config.toml
n_layer = 8
d_model = 192
n_experts = 32
experts_per_token = 2
d_expert = 64
d_shared_expert = 128
activation = "swiglu"
moe_layers = [0, 2, 4, 6]
router_score = "softmax"
normalize_top_k = true
routed_scale = 1.0
balance_loss = 0.00201
balance_bias = false
router_logit_norm = 1.0
router_bias = true
init_std_router = 0.0125
lr_router = 0.00106
n_head = 6
n_kv_head = 2
head_dim = 32
vocab_size = 8192
norm = "rmsnorm"
norm_place = "pre"
norm_eps = 1e-06
positions = "rope"
rope_base = 14700.0
rope_fraction = 1.0
qk_norm = false
attn_scale = 0.177
tie_embeddings = true
parallel_block = false
init = "uniform"
init_std_qkv = 0.0306
init_std_o = 0.0
init_std_up = 0.0306
init_std_down = 0.0
optimizer = "adam_variant"
lr = 0.00144
beta1 = 0.9
beta2 = 0.98
weight_decay = 0.094
lr_head = 0.00668
grad_clip = 0.5
warmup_steps = 283
schedule = "wsd"
decay_fraction = 0.851
decay_shape = "linear"
final_lr_fraction = 0.05
batch_tokens = 65536
seq_len = 1024
doc_mask = false
train_tokens = 439300000
steps = 6704
dataset = "wikipedia_en"
Below are experts of layer 2 (counted from 0) of a mixture-of-experts language model. Rows are named router (the router's row for the expert), gate (a neuron's input weights, with its number), up (a neuron's input weights, with its number), down (a neuron's output weights, with its number) and show model dimensions 0-191. Each number is 128 + 24 x the weight over its row's rms, rounded and kept within 0 to 255. Numbers have three digits each.
After each expert's rows: "gets" lists some tokens that make up at least twice as much of what it gets as of all text; "comes after" lists some tokens at least twice as common just before its tokens as in all text. This comes from a sample of Wikipedia text that the model never trained on. Tokens count by the router's weight.

# expert 18
router:133107069116107132140148134046079130092140126115137098147111143103088138167123135122139106101142119135174122136119185137105084151188149137156095129126158109153141132160137140141113121103091113100077155101124173173107150107114120116138126142175094134155107126134103105131123145127123128158130132081141135078135150123120102104146141121120112095148139151136106145119113155149107162169142126092147113146104152135136126124123119098104087118107176114113143120174123122119148118159121123103155105099128161109150145096129151146115168071111134122138103151157176100127138122139100147127
gate0:101074136118153125155143113120129104110090142096145139129180124093094115127094165067165178133137126150172092163120150121096147167140176110154110146142108105124105096122146120141081137130131144141131135147161128139121106105169145118183128140142140135129126107149108130157121139099140126125163153139139144112123136097124097103141125135113154125168121174122139099117119100147069123146105090100088174115093127097155133147146114131111090110142094078116112116153138167145095175151100132113151135085172148145127128152139141107121123158112141100120161102119117118130096137170140148107
up0:092116152139121155113139138151103160115143117112164163168152105131131152101100095077152135156119110164163096114138152116122152129109184132116102088143089125099108109152116095106160132153144110111181108138132099135163125131111133114151099127118123104144123132150096113061150154130126126119095151127117183146141112103126112109101125118110125107152059116150104136132096146120139120147125091140118140191059148093116117124135155145115114074141105105101133133142130179105152127092081128125126142118153104105122113124137127091134150104133115153090121149102102109143157153152161123107
down0:131142123182116156108107180159166146162073134152124120131081146150127104158120153110127114123122092119114155148156146133146138176133171120114175161176121126114110085095085149103107102135147148094107148136124149106100120106086182116137130146156132143105098161099112131140122126114115140112152149122093120169133118118126126120140086098104124142118154112132142138139137161154106149066163158108162153087109122140105106104135117106131127103164130147143113133129106046136135119151152148113124145133097131108094150110117137132119142148089155081144108147114107157092158103126120100137
gets: "\n\n", ":", "da", "du", "imi", "ib"
comes after: ".", " =", "=", ")", " Born", " by"

# expert 5
router:160127160143115116093179114129117148151118153107092171115093139154126135106143114130099152168110120128119140129150138108137144142122163131122152136108125141166115132125135154107129091101148122147096122126114162087148130135162171126121156132157132142172134069163151126159143133134106132114124114131106204141129104122099112134131119126135141168130142096109145142145112101082124124148099095164106082087069148108155099141104160141136134125080132163129112133171112118155166138127095162139130086120151092115159089100129134167076143114138124104172129118148126137087086169118105104130
gate2:091138101127128148124163166129127142165132102121141141161137146133144153152109126116123107151118131151133147117095135172135136100139109168083111132147151124100120168164108133147090128107122151122158090124122111145132148133166138090124124110114089088137112125134140127145182123136114105160120094131145148166084148142111117147119111130182149129128150114160131122168152155095119124154101148100106158088129135107169147127144172171152112115152155142145130167133114132090109082126132119112154104177111129133154171104141141078138069105131113104109143107186156128170190097129096149129
up2:127108117155119130118107133060112138134136117128148134102123162159144105166144165111111130161112124111140166102078118138139113078109104125130122128153175107112149121151137131142128181118116147117146130118073105123125143129159099121147127165106131134151162124072138148136129157089160127116139116147132147143126163139116116077081093122130131130130133102156139131127132142145118135135132111114159140096116106130134131086128115141077074129161165106169127135168125189152133085105113124093149135092106166139140123099118142175133098132120102125099123115121145120150167129179184195112
down2:113093115123159131123116159145137109155152141143122095126137120145161117136144153115147117132116154155139130122189127127100110101118082111104101129139135165139134130120111127135162115141087071123144111142103137171145145125100119078144129114155080140137117133182137131140127104141132105131099112142102133150109101111106123153119124111116112077098110072169142154179179159137121167124137137129155101116148118138145125169170123138155124109145196073149133127193140143134130119153153099131113162137147106117160154155155091127118119144114183119108138144146142098107115060106129107131
gets: "1", "0", "l", "2", "al", "3"
comes after: "–", " (", ".", ",", "19", "|"

# expert 17
router:153160074161086143143086133152122151086135142141173123145132096104099092133124111114137086109133096116148124176135130142127104109090133106133167158120112146141121126118115117110164139083136079122098120164124139096120092142142095149155114115102140125130121088129147128139127141076164112094097148115160139110121112100125072125088140144179131117124116152130123136138148104132103181131098098107105139122105156147122086102149144138120129174093198132139102133128142108110148136117123164120076088125111110166196134157098099119105124097118115143112123143117126102130128116115109135101
gate1:157111080154133146111122098134142094090141161192124140143164155114107166105143155137120145124146132160170121117100109145126131143101162095123070101120088149136108101122132092138122185151151137152096156166137130142153140133135142108165122092151141129103141109120149153165120155118158152122145168141110129158122117159118104094111107168129170140110117144139129160185121141179106132189108135142154125115121135143113115105133117104154102118093098082147123161177137179160155103151132139131149122143127108131131127136106160114120155140068149093124111130145144146146132093156142128135
up1:124104116092118087133121120118114163116098128140129172101114125142135151159106166099134122125143112131131105143110204164196177108144120086135110155112148077131095156101173132128140141108107134104136095154135101120165140094109164165123126151167140161136151131098116142160140162137120149090144136111158102131131131131106141103154113152123156131172166106104125122131125073122114122122112166099086137128115126162156139157133099144114119118123170142105113141168152127107094101159120163157139166136118094114154145109152120133132126112149104145114116117149109152132159162115056110113
down1:169112161140133114114123117107123130176111139134132087111117098125100119159210117087128105108171084125126089114103122103112093131113107101095110098092091156079107124128129089138126143159136139120092134117158105141101098121137165138131103137081140154120104124101144144139110096086149129152137128145130170105141106150122131139120129098113145110115093107115115174143136112127131123140082122165141106141133176144138133169139098115132132165108125135091105129147129115109117142132136118095084126151172171121137115129118123100133105121112169171122142090191096115122117175152180139109
gets: "-", "c", " He", "si", "it", "do"
comes after: "-", "|", ".", " res", " t", " fa"

# expert 15
router:122100146136128141115107161125122106137110161135122133104165111118135101125082128140078106119104129083147161106140188160078127150122140115140124148143143152096123131164136138122105155130165121124150112133111133178129118108181159143112125098147126103121115117168128085127108105138105125088103118175127130115129129134116103123119137140091145087135131178108123080115170160139081068097147121107156094074132138124141164131141144127161108134079161111095120189120142138087132134089125177154127159110133112123149175111145104149131098111136166123123149133125097126109099123129097130152
gate1:131148149112140093132105108125177152112108165164121110086123134133076132131120151156147119089131090116118159155119109152115135133153114161094157098135099144135131126111119135120146105145151129154126117092144157123113129091118136075167152160130138118153160125085166159179135115122106127104152123136137132146148166114155083097157089103115174116136166189173079133167137135139143144119123116113135153130139144141165168156169118149118117140109124152142155149080142110126137115163129144150110117152120108089142112104115161066120124153096118110135072123122104154122125121111167094147
up1:126125138107173119164161139178168151119139148141139160152133111097127154140153119138159114101150144092116155140106133092145134117114117133136115098121147150088134139110116123139139131140135136155168150097188129155157127105133128165164121075155119104180163140094163141146167114129087112151123118103159148145124143080151138108142080125101120154117143156147104128174147145154119115113129101109161113113070150118101147138160119108131128151132151166149144137078100117121143108146132143155102102129102146080156072139110188090088162131123120112147123132176114108146137128121108120149
down1:131128156150139106159157136151149177174123157174116114114132108087132144093104147146140089132120104173128120119109100110173113127100124103130118053154125139139086098154086133123144143131148094150136120124157121173152108118093153099137146128095134118121126133149135108109148119119144133108122142147152133113107121084124136152123125108093143136160139188151154115162113172121140143116101137128162092144103108118161151141102114106122161111149154171102108100087121133107139119141129176152134151098152115092116080177091095108148122114149104143090102140164172139094129141115133170124
gets: " the", "=", "d", " The", "The", " an"
comes after: "=", " of", " in", " to", " for", " on"

# expert 8
router:126142124096172086126138133124142100112145090174107108105159126143157099109123135100134095086134091110146130170155137104157146113106178114126165092139085152138166084162112099125131130121142120184193108111138108102099151118131118162102113153111134113161113115096139110141144115124135168099130106128090092142126097108138131160118120138090139111095128166125114102086084130159103114125133089110111185140134114121113104121157094135136087162151122108111114109151133133103166123110114101167100154120138128095135098147160125121108106123171114172144099134122128096114141085108126140123
gate1:136063201178137130108106128118148101123143110154151104155130130128114111152166116128129112163098107111108136121129139138141158118136157145146137166106116133122151141160117139137151115140108134150115129100118151150098140140138145163087132096101129124160150109090069144096111125096161187169164143080098127147113115166084123101119135099092126130121189123131094102128115111129100096099145126134159135075146121107133147137148165131134144121137122183148152109104129124099157108126135124114113180152161138100137155122124087140119122122141110111125100128116158124094145126199134142149
up1:124138127113124141119144135126104132085076137126155122107164083160140147145116117173150117126108094137077151155124136162169127143139141126126149129164071108126132121127141119185056129069156134145120148118114181122183143115096096113156139105100109105111136130150131102095111101098150154131122105107137164116178134158118161108113123099104071170151136126125132122133129135170121127116083128132139152160127109103135132102105114133115145109168104162144129092143127139144121155155132089124112139099097112132128093146183104118138100169124131144121136170157124142150112150148158109116
down1:115138141158102152088145104075108113119141093139120074110136139131113157170118125144118143170097107144109079146130098151115166083126114132116115084126125126125171167110154133106107113138126162150108105154114100122112135150116141122096111112147103140151147125142148140158135135122110082143148153076167117090089137125126106101137153142146107145181147060124097086147122120114086136145153104143112126161134135098157088096116151108152155151128078122139127137137111168139136104109135162125148156137159127130149113138094136170184102163120124140123143135143094137162143131094166089128
gets: "\n", " his", " first", " her", " other", " two"
comes after: " the", " |", " a", ")", "=", "|"

# expert 1
router:132142105123127141124169146127123166128096116097100129111109121100108132209145109106129154148073137083149068125099136137120110136133156097101133158135119138116148098093171130100145152173130155097136152117147155108134138127139086094118071140130119134091102120101135100145117122136137140136097125146095135127113124158113128121125104092142128122119115140140111156104128113127135094136171137155165107138126125103124137142152103197093118129155137136119139113128144112132080107074128182115137189128150132168097142118140113134163194141152121138140094084110120131111155122105169096113
gate2:112097121112101129126111164132126156136135104074090137109099129130149126145090118172096123172131208154150104122147119120147144153155142144134125143125140137185107188122165176162136119126151114131136127117097098091075123176136132103115118144165120122097139107128160120087128126120151119139079115138142123108135092095128142142138148114169133105169132140158145126190090149100097138101116128128118115174130123116086140116159139161132112180157165126111140082145153098135135089128128165129116158128112107162102127129115139127120101116134154167110148136126155119164129152144114100127
up2:152122125126149134130161118110100142150156096145109104097147116167119166121143124134061139141154150137115098129136093158132118117155117129117144143137161142205113108129118153126089104114110112093115125091085126169115106126070107077132157157110149112145075113089146170104175151116112144102153115130131081142115156130097135145126128119117114115069131118141113123144088147099139060144103102106144128152151108139118099130083137135128127080142153143094152139132113101128153109155141152123140143100136145135138128137108097142134144150135134157105149135111096079152106141163110117080
down2:142104132115093161111139099134125123135100137087098109085109135068121135087094127122088135122096114125139137098085158122132128146141100134107117163146153142095113161136110144092118130126137129136138110147114091091135101158130111098144161134155130121159125124095155121126132145111151165133161118154071115108148147140097142121104099140182158156136092123111113128117141138151137109158099150134153075143105088149137112147121087100114138092162139114119119107152158177092121095090120123186110117181147137110064158116112139089125175146141142114124159145120158079127138127116138110148
gets: "/", " but", " American", " where", "ct", " including"
comes after: ",", " the", " and", " a", " an", " n"

# expert 4
router:112116113111125129165138146130152107116102130140110108137141130104160153102124116120169128110131119135149109119128076096117152124114133122125071119140164122115137136075144200127076166148136128101089126074126158103110183129123095139110102115087102135123151128138144170083115111082123158160116146109149165142089150122127116142116102161133154177158136110124138135110090151136110098120133130135120125182152135148111121132139136197103129080102106167148120135160135139167123100169161110134150115143137117133145133126155115157081116101108112149121095138121133100145178101157146116141
gate1:118147143114065110155142155137112122137088099169115160105141137102129154117122096103142148147141134162127127181086118116101136107129103090106094173128138058106131195105132096129072073120149134115112156139078115130167137145127119117103151109136137083136132108120132101136108141112116134134136088101120126111111135111115123112145101104150173116109094164157124107121129163166128094127129110085109132148125156077103146128126141137125146129113126150053107142151097138135102095153100149110117150150166133130147102112139194138099119109147120106125146139134111125109140111128142147141
up1:126132185088037136120162153138129150105114124111131158130159120114137138124159103103168100123128145136086066131122068165128142094150130126072113111101091104108142163133134134127103117134120071105104156144109120106086160129117166173094187151098143131126132134129129110126147136133089118129134132135116135151136162113136108106117157110149140109119115159144094104150109162183089117159114158176134118142113143151133134103101145120124118113151104177111137107140168126166107125146119137129141117121152111171124115096098161136104160117137128129103135136108134124091109109118109123144
down1:123128129155130152089145142113115088183094149144112084145121148099135136144143137102105107111157144157135120168106105114117119128120154157129113159135075156078132148113118149124143171131121106152114109179138169117171124156085103165143122133134108089132151138117137125134116122125164126085112115158138132127124120126104128126139128152096144143166123142123178137111104127110134117179106123119151155174137155129122111148145105090114128109128156182133158137122136118137171099108100135167137128145174070042097120103113129160143116144107115135145085141171155120128113101111079133126
gets: "-", " in", " In", "In", "19", "op"
comes after: "\n", "-", "–", "\n\n", "\n ", " Al"